config = dict(
    d_shared_expert=64,
    routed_scale=1.0,
    lr_router=0.00152,
    train_tokens=790300000,
)
Below are experts of layer 3 (counted from 0) of a mixture-of-experts language model. Rows are named router (the router's row for the expert), gate (a neuron's input weights, with its number), up (a neuron's input weights, with its number), down (a neuron's output weights, with its number) and show model dimensions 0-255. Each number is 500 + 40 x the weight over its row's rms, rounded and kept within 0 to 999. Numbers have three digits each.
After each expert's rows: "comes after" lists some tokens at least twice as common just before its tokens as in all text. This comes from a sample of Wikipedia text that the model never trained on. Tokens count by the router's weight.

# expert 15
router:526595525556494527444460432552548477485531576502492503528501486543484529535588511513503561457440531621552473506524582447496514527506493505554556605546509482534438531538457514523473470446460472553475510502518506489459518541505473559498477485501475539538454462524511492495418466481503497485439529481491571498470496493532514523526460549531511473521527531507453454444507460591510513476474437537450468551632465455472510460420506468466470556461428488460513482490436518574552537458503511603501546409475426508523496552460505499575514495473546517490519509486535531508537540475466455415458518512511506529539515472484473466539497471471534529450505518502441499481494486567420541500612538525536504497475495525475475540477489502564514536476529463516515580497588495506511421501543484
gate1:437544515419499650411512506469486434505516501497502527510541485464499539556523461466462477542432568486505551484541551540545601571456515489544501447473523494539418486588448459482448501477497524601513486532480476555528451473498473481487532543533526541515467468517474538475438555517529502467528555590480492438513566514472468533500523484442507534502525469486469475583505496582487521443448497422432557487558556484586503535433500478490541497455460518447498510469479492481483472479466519552464433506466413528544536468453527413495467456518500513506488469522506456449522462521482549559466438500553475556496470454553534472482457503474463462496530530531514534519496478548510491488504559586480496493448541550477521529463512513529419489477497525514414483513484505489420440525528506
up1:444469425492504451544506540543458521521531499532517504541555538581490467474429484512512426592505496497489474540542455551459485428470473515524533510505567501522529465630444492445468498484498493469523548556507544486486524436514446465472526442496450520461528558535530460535556500542517506498513442494413470510557546460427507430517551554576414538523548473468497472450481349482555562518553516498463534571466504503484500519504542527547429497542569421533498428469462480487518503570483495452520471477534532456508493577504518481468523477520459516436471460463523527517512496503513529529506423521448513462530496449533520492561468425510504497494478549544519555471552478522487485507482452493487528482515471509507553539537473487539556425516583451531510527454532500451604481476523490
down1:549489559428497477491569514509505468528505480485522583461520432413480491436534446494493548530510502557536504415520523510463528473465441472497507544520491551464552475447500526495519470454484490543548497523460438460546540475500460433532517532521535490436486461475543516468541466505493488496489476485499491472493469474532483532526539545494512564477454554496477471448540499425466440564485439510536502549467568516508534483535542514510489448491509508517445493456517460472433530463522473499534506519590423400538545497522483474539452518545518510467518420468513472552399467506476444532514497503445463494490471500516504493473560539541490494555533546484513408394569431374530536493516401477469475511552428579460533497527519448449430476443410527526544552510534527494453469525519568
gate2:451584468560532468517513429466474488523525511458563531544484560502544531532537517481596563450446527527523487480551530490508491421518556475549569503447500520482502544442580494506506411480507441549474526516551471458516488509493479493474514448506447434501508520463526545444467500477524504508555390519529519531481490532514499495501415495526462466488513485511502542456480488507578476453489467473447441523502507532505533470403536403449514417456482533455413497489453506494503540464526561465497501496541518530532576542543501528548467526482457495517448466584474480496480486502502506411469467505484438455490446527545513513424484495567525474392469450463507490451517529565503480466445493444510432457537471518519442451504484526484574515466557540530460550415596499475476446542475466
up2:515485482470504452452488543484543511511487451499563497565515453490572490537497403440478479532465473506492431489570467515457515523519559514508521434490584542534553544440492490505613507464494474507538486428471478446492507493489617480585506527542450539493566524462492584480508480442466491461471506542465442528453495526442494443482546471527484514526438540475437452502473569529494560491534461473459510480544543541544503480512531489524452525597541499526462438501542445569551496510528492453515463468474574475475406471524453452456508449537539493487513518448464567533525502488463549435513544480521510419529452565448550473555521494433485465548484519520479403494496520512455526488477504464467555432532493506504527556518574458477489488435450491427473499447439526451532455475476511
down2:482562398528487558478515549544482486597520490527482468499511518573480525453463465510503524463536453452497554499544463484497540529531459459473487548429617557480505520448511510492528514517498533495490481494462476495562461550504435451561554501544460492506481400528517472449541515484559446456547417476533535449497451520449535480521464503591461520478487506532484548529530496490504512547478543530510492447537462523517472525551486453510483477482518472546484549502554523492445530504555487527510523534517479469479456540492450503469510524500516535549480450544511489535643473548460490511426498456477465595485509540501521592588490449454416470490489503459427378537521469495463494446483547500511553573480449472540499595565504503445503438501483503469462424483507531522467544477455461
comes after: "\n", " |", ".", "==", "===", " =="

# expert 30
router:518502487560488468454499433405513551524502461470510539537487490485437554461444478478478491632532551603524504429434562499488505497462479543464506522496520516530530449458469564464441532563574469525502411450602568447545519582535533480501520503499556491564451456505556593471462486507511522530573515483405401489482472539563466504436487442511526505453538490453489548473475535472526463461456479441512511485544422512516526455467521584534478508545532477495534471491513471463524496534549496553505416488430524467477517516476519540545499497565455529554480487539486472496483475512504559514476533540553471479567463533497517529484550469448525500523491501495444502489537488530495479467525490531495503474498532510507530539550506581484540471513519487497461493569532451553551570521391536
gate1:492543438511498523473482456482485468431509517611580535497497492427541479529525463499572551515464564480470498432559573516467446527525488538483519548481575507536474441469495489573536543525557554578447446496465511517598488492505456427473439445485534520546535501536471527541451563583482550501493454431434487480497554523504495440491557523478526442461510518524530473484538476467477475477483527457513481441465523521491487508438524466461550474523527449422446488463448541454433479483465516526487473521574527532467539480510414506533532482451498567468456418500481498501499465470492505400416593479548500544521468468496511575589488509547505516480454508480537484539535492604499486515545520542467535466504537503493475515521513449502538499511549470484414536546540511538479564468488457
up1:460463482446492540440481463454521512492567523519528458433422546470527489531524468568468544483485480560549504456441518543507538519524438509516520470469526442440562572513471533495510535570537456529539528605503534489532557509525521514534523529456473512540567473515542512494516480514456548522541501548514526477502547476476453462496507488482499477489488455480483535479530490492546410514495475557479416425522501507529486514502526433503600539477517470449433473459519401581448475455504559483512584523488450548537481493410551467441501509501551541539417554479477488543487534569572437489536473433460565531511512483491474533526575559508480521551458567514496532522521487435433487551494527548508460583484531525498423482526504485548544518484478518453466593495512507525482546446538413
down1:509530547491538471483540479493506485534504466500574503512501492499496491464435576574423568471540528499483495416427474562476480434499514518550437481436533473486501483451498441494550508537448522489511523560540548527575497492501495487432541523432439508488541522440496544514525447482531458524501490482486448500464507430475530469407482468486475473462397431517453592511555463538468476518459524477471455464543507506518421493510467479550504500542507416491493476554515479571523494517471514480513585466501459512525511487488490502452485545512520533508442477510474548521481451464530490530447531442518465508480473432480466575549600544497554506510487543465511498593484481468507539493469490552470499582572529557544508513597569502526595577518480474495449615428486501543504533474568504
gate2:532489505492505511434475496528476496516526486529548520535592568457573488441513505527489548529459491583481514514535487514519422429514515503489548475499432501486487445507517545478507513440498481528459413531477520445523539515483511488487447500486563427469523482514574507484553553455503465474528460513514583463498535520543456556532470580520470472497493426480415604516509512511499493535475509483543524528501443509472547489511439606460495498503438480557551567514489574463505455555520530478517454523480529457534497419578507469441504481495434500495558484522537392506520508467443581492445510461554490535489404504518578517525458568494510460473497445505451508512519534527565496478488483516461523551446534428427531454461496511478475507458458548529527571504544591485515428498435566
up2:489563495498413527478521483483520467466523538530545420548474546428513578552530474473479525500456499564495511489534457525517530552490500486553471474493427484444498439444519514502574497466492524507507475484482435479542516540512467407451449520501540491459489533469491457546545449497465543426416545516500525446527490469516447636444467493462456512483484528415491458496458480474484513483443494481563620541465458518477543475480510446506513473416458417506436542515499461484476483528512452522500564502507569435518517503523532457486519545502544479482532508488555433508540545473477502543545554504493591535476487536542546515501513560487532492535426494574517487492513524500506495409531525463551573481436537514490543449483532450455582517492541537426539546478565506525514498502405537
down2:526439491532488493482533553513452489536456513465509529503506500539472502447487468470580546453434503551542519534515542482492580501550461580495568471546507514445559518473459520475483482411511497532476420467478536454512536560541491525504557575491481558449480526515568482502466422471489517487548524496522465435490437489501459481566495490504491527506509509502501508515532494450491415443544583461561524485571480546494511398553512473551490519574469434495467434573511537533481451518523514468460481495595530454419470481531486488506515474545534500551538492498482460542483511429442477478501516485552524468496580546503516543533466506516451500465467466432412480479476568406466505535489457480441490562540476469397468430481565506568556551484475532479486545563499529482532480539412519
comes after: " |", "|", " in", " (19", " on", " 197"

# expert 56
router:458608519491483497502504441569552493490519474514512482503549519584521492505556481560484600490492448561566463539514597476498438457505488499554413606502482490530495522560451491491539467453542502525487519507546467473490431448483517485475470514540472599508445531457501513531423465542575505550496540492566529444476520573434537474573504592485469545566495513464476449465530461521519470478542429543526515494512460453447548524466504449473489523474452514507485496534458516538487465457504501584518455502568429533479424568455490523562515498538518518454516521495506464465484577524546552465495496449535421495539530415458565463576477487488464529515458492487463436518499441472429514528508509493494496467539465546479491515455497412536497527533534505481507516501571457426493483496489501
gate0:472511458531527517444468475584504458550522517482492507435485526415546470546489523502499475474489453565511527518506563565516454505568515524488436591552513471461548475522466486456468484492526481532511500510502514524473506470471521481547557524532475608499419591511468497489447539514522531517466619443546424475499496485524495455502507510503524502500567465461481470553558505529564509485484467525522558492520495450527518492505524489502487456489475514517477510462503571510527428434450496545539598604515518504526521562403550512489468594494633501469539554417531477531452514560498536530531477487420492504562481435500512584535520476544596453518458468499567544473464502492484503511538481511475514486551443523542518522458506468507578496512491419500524542515495550485504536441541447
up0:530537492581526576531541459519494452527484524549496382506499507474511429542509480572515566520479514531555492507483546415519417506527484524459534503474550444513497555537471449476458551476489510530530441485443493501546470537488462520468583450491449542580473502549449495560484542497632485525487543524538508539538455518580481535512497439438606525557479457529566453532506534495539504485578542498550536598483543403511578428541488447553454512527494513472526524490543542588482461561484425531510501547465462528481466514503525476553504504513552507535514540495426572510496544483507508535567506504428528469545527524483494500516519484550457490453523452507531494471526467519545508545553455546477521484490493490484497485489513472506492541512470513466587570535548525482439523548534499
down0:488493475435531456484457517574546535489513429503491464517457449512470499457500505474534499515526532556531434490488636476483508488504505514518511577586490474510496518508472558530532423467474428474513536490480478546490496505429516559510479506532472521485545575474522486504449510493513519506490529476564514427593539563546476502528592487456514424523431478462501427473489404500500449547559438459503484541578495552479422406433561467526535470558490484491473410471456510510500546482434498549502521536585521526534536446504541500494510484450509547508523523495548559504419508505517475547503528560480494466510565474428500445478496612559564484547472544463505509511539556531473520511494458485478496563487440488461461470528508463537552501575471516560482473477477500509484567466562497
gate1:531505499445490515534544392506478550584572526497525470572475513451499447471542520518571513491548527474508585546481537483490488584450504523498444496474538497485517495528528457476429552406453510507494464511545513483471438488530508587564511484559491537522478429558512463513468460427563472501451489452471548464451461543495527463570539531493501509486527504392524496498503481547511460479512385500586485535520500468487542568453494495496482514467497529469469481491497462485548577551469493479462567485480519460483522536476409446497530515541461489455531547514566512529548555478382471513466501474496501508508479467560520475563528582488549523522570483454564577473455543535433506510537476494438527486495443463478407538511474560437502505520553513489515463521511525558502484501561542
up1:594485503526503507475447513539573493547483499534533540543487511482435523499493459561457545447475475525490562499466484494464536444512514483492484462497488522500518548554467509501479446461512534539471519485464584552498494503546419450522559510521475535474483431515487536496463445537538466477476450530611502535505507538437510515422617608443538483444459447544541510530472431462458443513561512549576528559443484523467454558454458546497547470512402497494456553493502526506487511417504461559471518488483559500467525492532467475513530524499464509497483425492444450504490457499498501494540501500463455491503493490470506580483544535531444452497514578473479484509536462478541580566625567525556449513477527438520485531425457476508449471526542482510483535484476464495593455532449473
down1:476482448459502482505499505459522491473439481525419533427468529478518389506430480525470453524481456533473484547542536570503465444504517536496488498536579437489416443548510485574512469462518459456514514546554526568524505538452529486471545523510476450545475566443454515523598490521448479476461471408489505514501498488420477528480517455500480500492524494508496427482498507481527496495501538479476466509473566483530474520525541460498439441575493448546553424496484468544468586476533473501546527469508522512515453512566570568455534581482516511468583483455519491493513458556515483500512444570437488545460500500464582504455446425533448535479532488596472573505542476498524495528428451507493482531419581466487558507517476555464568568459481510513502530498492470471428530449488560
comes after: "\n", " |", ".", "==", "===", " =="

# expert 76
router:514505455480526448498573539431515472570503451539515498479383548509489485541484397517503492506416581598508461495492584522540474448450516504455540416503584475546483452469621530483550454513521494486493550528470473473542514484523451509478474512513487483527481547549505560527539494480490490515527478542481438471528504489555502470533459547483488471407519448488483453456485558442426497571519491512556467476537505459521529483490533488519525561459510478453522459467457497466394481473496532498514517590455552503488471531456523427506547467541458492555454562409503477490534511510544529544504523544561578508445580554482504479501547524516577494480573525571469535526542464470551492488520510533466502533448544425550495493492461548466479475466456496505542551464465503472506560493464479
gate0:453471519513534503466525560466614518573524550458579430532539490409513503492533509523538420454476464479492538470462491509507442493519484486468461530477475504523545496503519525526524503523420486540556494424518495512506481557522502538451523559495521477492509598548468488425478555567498481429439488503513510473393450579436468534486480516457504441500486434489525500450508527510420514529492438451601514537450590508505438495477486396487500527526532500534521504480462534536496418486558513528518496491476483524487493553532540570554504538528532461557563552457453481557461552539450502478491453426447495512545509562500537506531524510482571424474485519445493499446531559443514539477537574505501551456502517433558483486520477468514543518487530491498537463454491539409534470467523550
up0:527535500427463534526542536368501490541548531473514478482563567472519546469446544508538508476566469557543548481546470515489503479458487486573508514481424501495512486465520442470487549511572487489585512551480502507454520554480483492455504458515421481528447450510481521461452484511494482485491426468590537478485471493484547533499563501450516435498518537506527449548523443527496590496575493448444444537528450475442455474535469414556431471503490536513482553554498503527514574512459450497458493539485522511450537495539439435512488479492477462433456449441532444509578457528450485522440492511402499493572475471489490550524449424528486438542443485521495517485483489455430487550538484522514451521493535453514596498504506510494526415532511508538571532539486536584521485528520430
down0:514466480553504438483536502397511479571429501472549404519509519471527532473504402448473480500545505550441509479421551437492503443481539552504454468447582418531505463550461521435490466507424493574522506524458484478462511507474471531509480511476495443553470463536527531560532486537452485519475524512470494482447487486563503493530496543377611534486551462531446528426501511493473514525611484502478460513474440530535555512491517470547528475485504492539512423515540486430528439472515529539500441538474491513538510525470482395496526532482436496433481523470478546454545434468435558493548464534498460500450501503503450422546436559517535511491565568524494492495473481491477520577501524521444421498482515461460481505543466537455487520479504459529518539435482516560493518447481519
gate1:512456475518497547453446504456570504507478474448539501555523536497467471483592544492480470517520475567476498549547538473436504507572501526473530570505458579442483442421500508516460535494500453484520490477489501451490529533546430511510548507556488534521498526515493470477527480451521473531460453552471502452521484529547517424553486505425526542462593531495488491512549403457477451455451535532538476454533471497501523441439470535468496493448545596502464534419464491499525496492492528595551512530515492463565527568509545467476394554414506493517500437461438492526513528460508532462425518555529567441443526450499595529494478488499528485550476425466476432462536449487474456548498501539511498535453529578457492404501528501525473544522451541551546567465459531560503528492506493
up1:476517496511499512461480544563485428531596484478449553521554558498487489450545465517503524443470529478475471526599471539481567524424526454498497482522465489556459456506514488454498472455526543520438485494495397492470494517500523517549464503478583558472498553477560546508452508488525515470499475516458466489436519526533468628555430482530369511501514469478461532523509504539575508508493601486511529465468545493467510433437500485515478537401538467441514462462520534461468441587486509459518451513499493541465439528485516496476504511510477443467546535508503573442431537493470483482563534430524566489456493513466505447516506475498506462488556410490521478498483494507519485351502479559488540504483526473573507481461466430488480471475520454501552473416545470541511507556491495
down1:522473476530535454494489526540484456487428528552474506532516520461509454498457440493540489520481523591580495469432466519450559460498522500522451525502513512534561523547587507542525395476472534474548506550461496519531547468552453489487467480533470557438509498557458501420467510490474529514544476544511455508536491563461500552475392497410520509508464535446484460463489491534434489552540525491404507539527434491574548546430447458509441436556502426480516477405543461546462506476505528494491510531460468478510420468537528433513443522435519510440581459526525540497471460505514516577553473485545463489455449443448501463515524481570507451464491507502517524432518478502568485560504457502583496492511479463481497558515494540554473463506463501528518546593433515541487516493491426
comes after: " of", " in", " to", " for", " on", " with"

# expert 48
router:470629468478550486480514538470534472574506500483455411490478533491494470494496426483548469511424520532506524474512575524537473493441504423502538476483583454581523492458575531485528462524545517482514539527501435464496569473537388501534510510486505456484464543554535524482563464465476535547489490540539475508551499477568549488515450534443544455442515481518457469441483580472416543557502484557487513484539464518541458494415494451561530542506562482382522419510480489444446466464463490524505556564419541510456484552471541454469539466553467488498470510414534488426520510465487552567486522553576544543474537533481537462508518500458519516505554484560477523557540456511498473487549496493487528475451483431528514491525496513488494449468486505577544493450483502507479509497490434
gate0:492573442479479495487495473552534537556460506478578447498408522466478465552575474426513444456507507505445567520550485448533442537492496478490527584498496467582497512442450427489494556532515466414487543486539499514469456560457482517553518476467428540496510538487439468503532490471525518539466470471466462493480510501530482458528476517455599493465522501488383470444501437504529431477560502526410480517473575518528512469493558497567501476549482463452406510463516529503494449513460490504500529492493549498487481485532498589398521520508535520592447485526541519463429527456521482525496467445422522508501544554568523556542479482511562485495575543440524546518520427520426461476476476543508544494486541578542541466492489498487537497562448525515500508481461443459527456516546518
up0:473566434479537543496561536496500503482465436417511536541494490501511474468474516503486552512518362552480525467449497433558481533491448469501550443487495550536430471465503449565566526514482582447488472521480482566477494453476466533471466457540500482444593592517453471505470458505547479461565492497452519557480522496549509504504488570457538559520494483528487473462467484541495477474520439499533593512447479479530572460438522497575491543529519499454433511582518495613529553459563504442512512527477550519501394533469466521538525518538531556511420512459483512538561543504488497465452460520492477494526475568455502526502528499433525508483488465485566454458498469446485522423522446478465545425415543488538547463478460482464494496468486535575513466522465474546506483527533506
down0:540573483535497527515500513578479469529538477504461471532498551453531490455479541590490487470491496544435518530537505522520584502460481493434485547561499470459399532495560533510535479522487530519500537539419470449449553495447521552490512540553543448425446504509532533514533452536538494443512563490526510504521508511492442552475496497447481529519370614463545458489456498448484467448509474496503498519512510456491503539498470446405520462583508507535583455469572542545510468462480493458507491533472517511501468487485528473481474425444431494513521475511525545520485444499504485515549487433535640503505558547498414479531481454514492523477539508421434474505428494526425546468490490505566523480472494478608435513439427504494462512498498486546454533471441503473512553521484513
gate1:437547473486506446453481571494491507516477456491470511469493531462500517508541480497479565537484513508628473477547557433535470496504516527519457381555552453472580501466529522475551537476508446501509493481453532465605454574546530517595503559477559516463474533454512505563552504424480480432497505499487505583512542495412443544485482468521502537507439476544521488528510564501492513476492439507549506476523574454454464533504462462530525553429458478454590490461566528567497546556398509558530501491501537447507464506492576499473510493505542482517523522481508527448516481499487472476501455494543519564380536539512502476510578478498503471499556538508451511435509506516528530566548534533488557477494482468506459554444459505557480525464489548409551481504509568523514479439530519
up1:476445512498472485506456436494485539451502512444525536433496554547471518438462511495497460513554524529493520549494498509526423527555499476557539444481458495520441506456459438549524476550510489501578570431478542495506452527482472546508486508461518501472496496505441470570500450596498490467515495438482454472492539538483490480478544490437422554591530559519508522480541471503481520534471532549444470526417477505455494565493455433451464479475495469467511524553446526519503510503420547537518506485518402530524539517460501524511541490526521441462547552513482424507495512618500477399496509416521458527501475534444511492504574484499541459538515561536488511446483530469513490452434484470526470539394509523598511431507543461503526484491651537496453415517490456496520500520457502
down1:528489460458444517547457490549520471569557588575507419521489462466486474435544496509509513502469513500555561510505455493494465502496520471473475455444538464527421593442508446462553620499548495517463492491502469438494508507479538485463582455455526436463471473512461473518530529514553578559492496434472476507490542466496513497498542511457456557491471485481566582599483405476466493423571501479494533474421444596537452510543478418512549510531494499532554513499492536570500531514495459539466472470481494506420498471508538556475477513438545511547467482512490512525457522493486479508532520490496554486563448611499481507572570469484448518396519526473527473518465513477486539442465529474495510549497504579546528487488456554493530537515505436493482505471469517527597490518471475
comes after: " of", " the", " in", " to", " for", " with"

# expert 41
router:434492503418449496564477476549505499467420513502527549525581520485503507459512543516519527446429443546454559547449489552530454545508468464512488534443497515532507524532492510544433551428531489521533538517505510522432484533533553512519515545489567545459521465489568534455512602503578568490453433454538518586472558423484497488567494509516478519526481501534560532456537533550535494469484518512467495527455473485503470444523454503464555452491542585585509479533514475478473557500568531527486479534563492512543511561445497485483435540430542487494540468527586529526518577417548472545490535423489433587528490472528514563490494500476500454445434525479456491501449454537545458524509482525519546515534474455466408478481622505497490523462500487536519516507472490500541549466483539
gate2:476581442512450559487478510505489476448461474483462510543550500467464548531446487510505494543509486546536517463521452542533585528585507489497529489443516509498519458400490475559494541442462497553526502540566510488459432494492493447615488528499523538480516443591465477491584414400491502491488536460508485493429470520494505478488597517499523495473448519504541450518454525489471458555470478550526434473548521489463468528522473471542549527501555507480512476528518457510446454495596521540505514405460539575500498541557507507534500560565481503502517543473481527552492420478433500509520477507519417571443462522535492571419530539493510477494500446474561525510490513563566524499527545525475491446522526413457501449454514530463502554501462476527475390479476518515460574559536520
up2:452566510538505408559477449478536508523543475529500454493530485467514431506516563527517540459516517469456445484597522560526468465516523469498453526579462532491499489492495505450555446567499559457383410484458481523481451460505514506528503525454548435503527550510470430424534491497489523461462490547496539454455489525447516541549553506511493462499516531517599569487592513521453418481498503496567472445534493404547501530509599504501503506453510490525469561565598571571461527458487475512512481536493503448499504466475462614519504493487437496543574462510535519520497539532507510532555497472506517454522525522487444519472456476542534500438456520486457510457482454448490480580489507476442506555502537419439488492489503451511476493493479533432492487557490488556573538466544514
down2:505513540523563501543506470513536477573575508467440625596520435448441463539467508441461539525459560583441511472533482416442489460479486467546475530482461496473510525519526458482501493472466400500452499484528564519517499499461537482527485534544558553467506527540426473470560472533505497488524506489562519523461546541535577515506600522444449441511483459540519466530571502500535479511490568484497532499465467430486454453506522486444567467475515501459495518524495508475484494489519457472431477446543601512535483451489546588544528508515548518521463433475445449497502486506420486544440504522434437475483539493501501510433441520473558546505478549459525484458484434507497465522517420506534529530566542518520443458507495429566515506469453555479525473525496555425507446495467546
gate3:474543465489469523514487543502536524531473536501471494479465487465478535522441534499494522489458505468506489513454518491487460493525516482522561538487635480552517437502552431503456518517535469532551509509543448552465535501491480595478612477498455485509518545453465526453551565529552498539467429457515474505454493460526432561515457531514508427436467447498504515546434513545468542486445517544477474603518492462440435481487454437550507427487479488501512555494482492430468468458496445421525432518484462467477478561466515460533527523474432400450534482475510512498519519451584497469497422530525491435511476559466551589550532555459500449521434438485587473520535464518590468466505439555512520447522478466528429543470526452535533488451482480513540477501446529451519499518508448
up3:497462564478534535477484499455477546504485561485516461517547411512500513476560518515566506483512524515534548484537484475461461446560540534503457496471526521556488477471490446457477526482501511449431423465546558513476496490569462547529493496521482566509518538497581521588489542548474505444450511478418546472528463487491471580516525530501500563443493500565487517491466479545473496520499554468516485508516500524519465500573494532467522484491511485438458617442539557542483539501549532486514493540474483499527474508454452453477551549443478522465505482487415511509497532540553537541525413354488519509545546538487546486515471536439519521447481545512502455439536404477527539455560481550488496499573506505510525465455505450549526499530569525472456503559532510430591472409532627
down3:541555495484529528534483497546574521423490516437523504521524482544499492446537522458502511564514470504491554437597558494523533528558441481533575441495514515483533472486446451487508530420462576501462503478528354497508522474503501521541589479509553438568513445467481480574482547512525480561519550470599468488465477527509458533474461552465501491499503541491431492559486497533519473457498487484427551469505484502441496480525517470485437506502494492466500517528487523528496452569485506513500483472474513537410388534501544514502467541515521458511574503510469460541501556511620497491490432485533421511465514466564497495536503491525473465459471495497495496466462510422514483478527557552457462446462415438489474489470493456491571422513524470479457412489406502433463500510504575
comes after: " |", " the", " of", " S", "-", " and"

# expert 64
router:499508454476470556496507519543490452506558500438555527447471539503496514540522454519486446513461470529503577552502465584414480480539487541486506452446440549447444482550502546496504502438531507448520612513472515467535538495619457494539502522561499556516491450494505521501477545512548522490552511460477502569531492461496559477533476467464403503481548484530609472474519394455483463502519484443449460493477454510458464477516546487519547510517581497505450513551598471474480463544515495595460566579525472473483484531510493498507534512477499528486535486490512472500466507446473563439573471444455484575478523450473491600527470521535549520508477470472441544519559505561578483479459525526503571543506565510545460475454415536580489499467524495534540473464477472554513512504460534
gate1:534507498555441475457501469545543439536531511539534503449533465538482443500460431469461474576438500517512492543544487504476383482538551543493536507489459486466427539546522563519464459501478489541507507453484559545443556499509454539518521485525567493513415447535491451503454526498562559538568495455468419588504517547483478588567472405515443529436494502492508476612487474495502513446502510557452543460573434511528513534439458571469522426551449481554520455501521427519524486500450512501485508536485516526442542529440536526525506436506539486499507563460519469548448510505436447487499442412428543563523494525514516472530402554455513513526524512465486483484514477521440491467470530511512499463559456481575452534446507514494471434473475517457524499456483483549481494514521482
up1:487465562478492535545559467456498585473506531472469510495539477510484512471540549484529610541528557456461485400568487451489477580521535471444493570480485477489501448539496500540514476459483504368544497527505501531489508506429480532454512467505491461519515431441494512530528522506464496497516508450567458609487531505523439511589505489558490522530479512475549528451493533498534540449455516389469465452500458562489557497577497446449475529460554458470491477517479460485460478431603495494490457523440437487602461502484469462492592562582552467464481503448450416414503556525532573500465525490500481483498453496515504514483514496540445500502480476523503467532501434507491484509511453508496509554536528516418462439499500547511565483490461537478486521468435447539476489514516546
down1:561553532462557518488525486512542580521498479471479539496482534439460551464612538472553449550537571495465470478524552408503577536439483447451437530485526469485520436534525507480458511535513510461542506559420533531497420514449508481491492463429467497525508575507463504502491530446435507431487524492498545451561390481428482530463500484485534509470491504544517482530455554510561494488519513519509466518496387516505530541509537479455506550488547549511426557497526499500396525493482467510510513501441440460474493520546478491460511561491593547468462511498517463495499490502564509471467423489539541435516479548460492449502553512565563523466494457456539466532463502510540497595531459524498436527481486451521572504441528457486561523550416435498470535496445457469477444540480489
gate2:565509493485512529512448492502485535508518501475480495540539535477472480543568469475519483513462465460463473471483428490468433538470526497525472441536536474490502507541525515540497542485547531494527504497497530435467495509536499536557546535514501569531458496526474529508461436478450510499430516481498497523544452623484416541502455550467486495446569509458528466538565499525454515528547530511408460418503467478483498391584463522534439423465513515521479387531498523532492499484494395522499509601490553521486518527494529492477421476481444499549523488528538477569549486538519411490557521474542479542483578539532521522558447541497535472541532422477511525519439559462517466491530541453481498466550502453458507474481509571546483563422427473484540419543516453451468543533413441
up2:558535452491455472495454495528520548547486443405501410405508452480517478522558484497465482508533424486507481482509599487482523421503504458413552526649478544523460496501498471466514504529506603540488526544464486474557514566524533541474511516467543466538543489535485497489504493544472509452486435487498544448449533568430469504471481586484496492512514508551488506479512528517528533464519462456549551469524505504506471465513465567490525495526462489477508539508500519563533507456464443407484488559495476492527535586539532557467508503487532473463473483453528464494507557531527505489428490525506520551499533493551486511474544521456551464520490453519583569611538575501522411417529575492517516527466569509512507551486527498564496525546472485465594510533524443542493513578452470
down2:565512495504478440522500535497454494522515490461447491507519439392527546473496491510504511518499538469623493416440546533463590472491504499513505556532487525444491526488503483560493506597516508503460487466548501507530486504449495498501461594441498495517569511584486465526419509465521468523493479484498543517474518463500504565498473481513503429532563492533472468466452508478525525499492537486551603528562577463478427513455522470482502479500512535478404538541490498518475430479485570543494481475490497457477485491491483592541569537558538535541459510480550503549526538531533494523495505423507509516496452526515436534532535482487559570467493502436540546591490451561538521469617538487512499497388450551432464546525523478524456525477440501531484401460433444524527459505515466
comes after: " |", " of", "|", " the", "-", ":"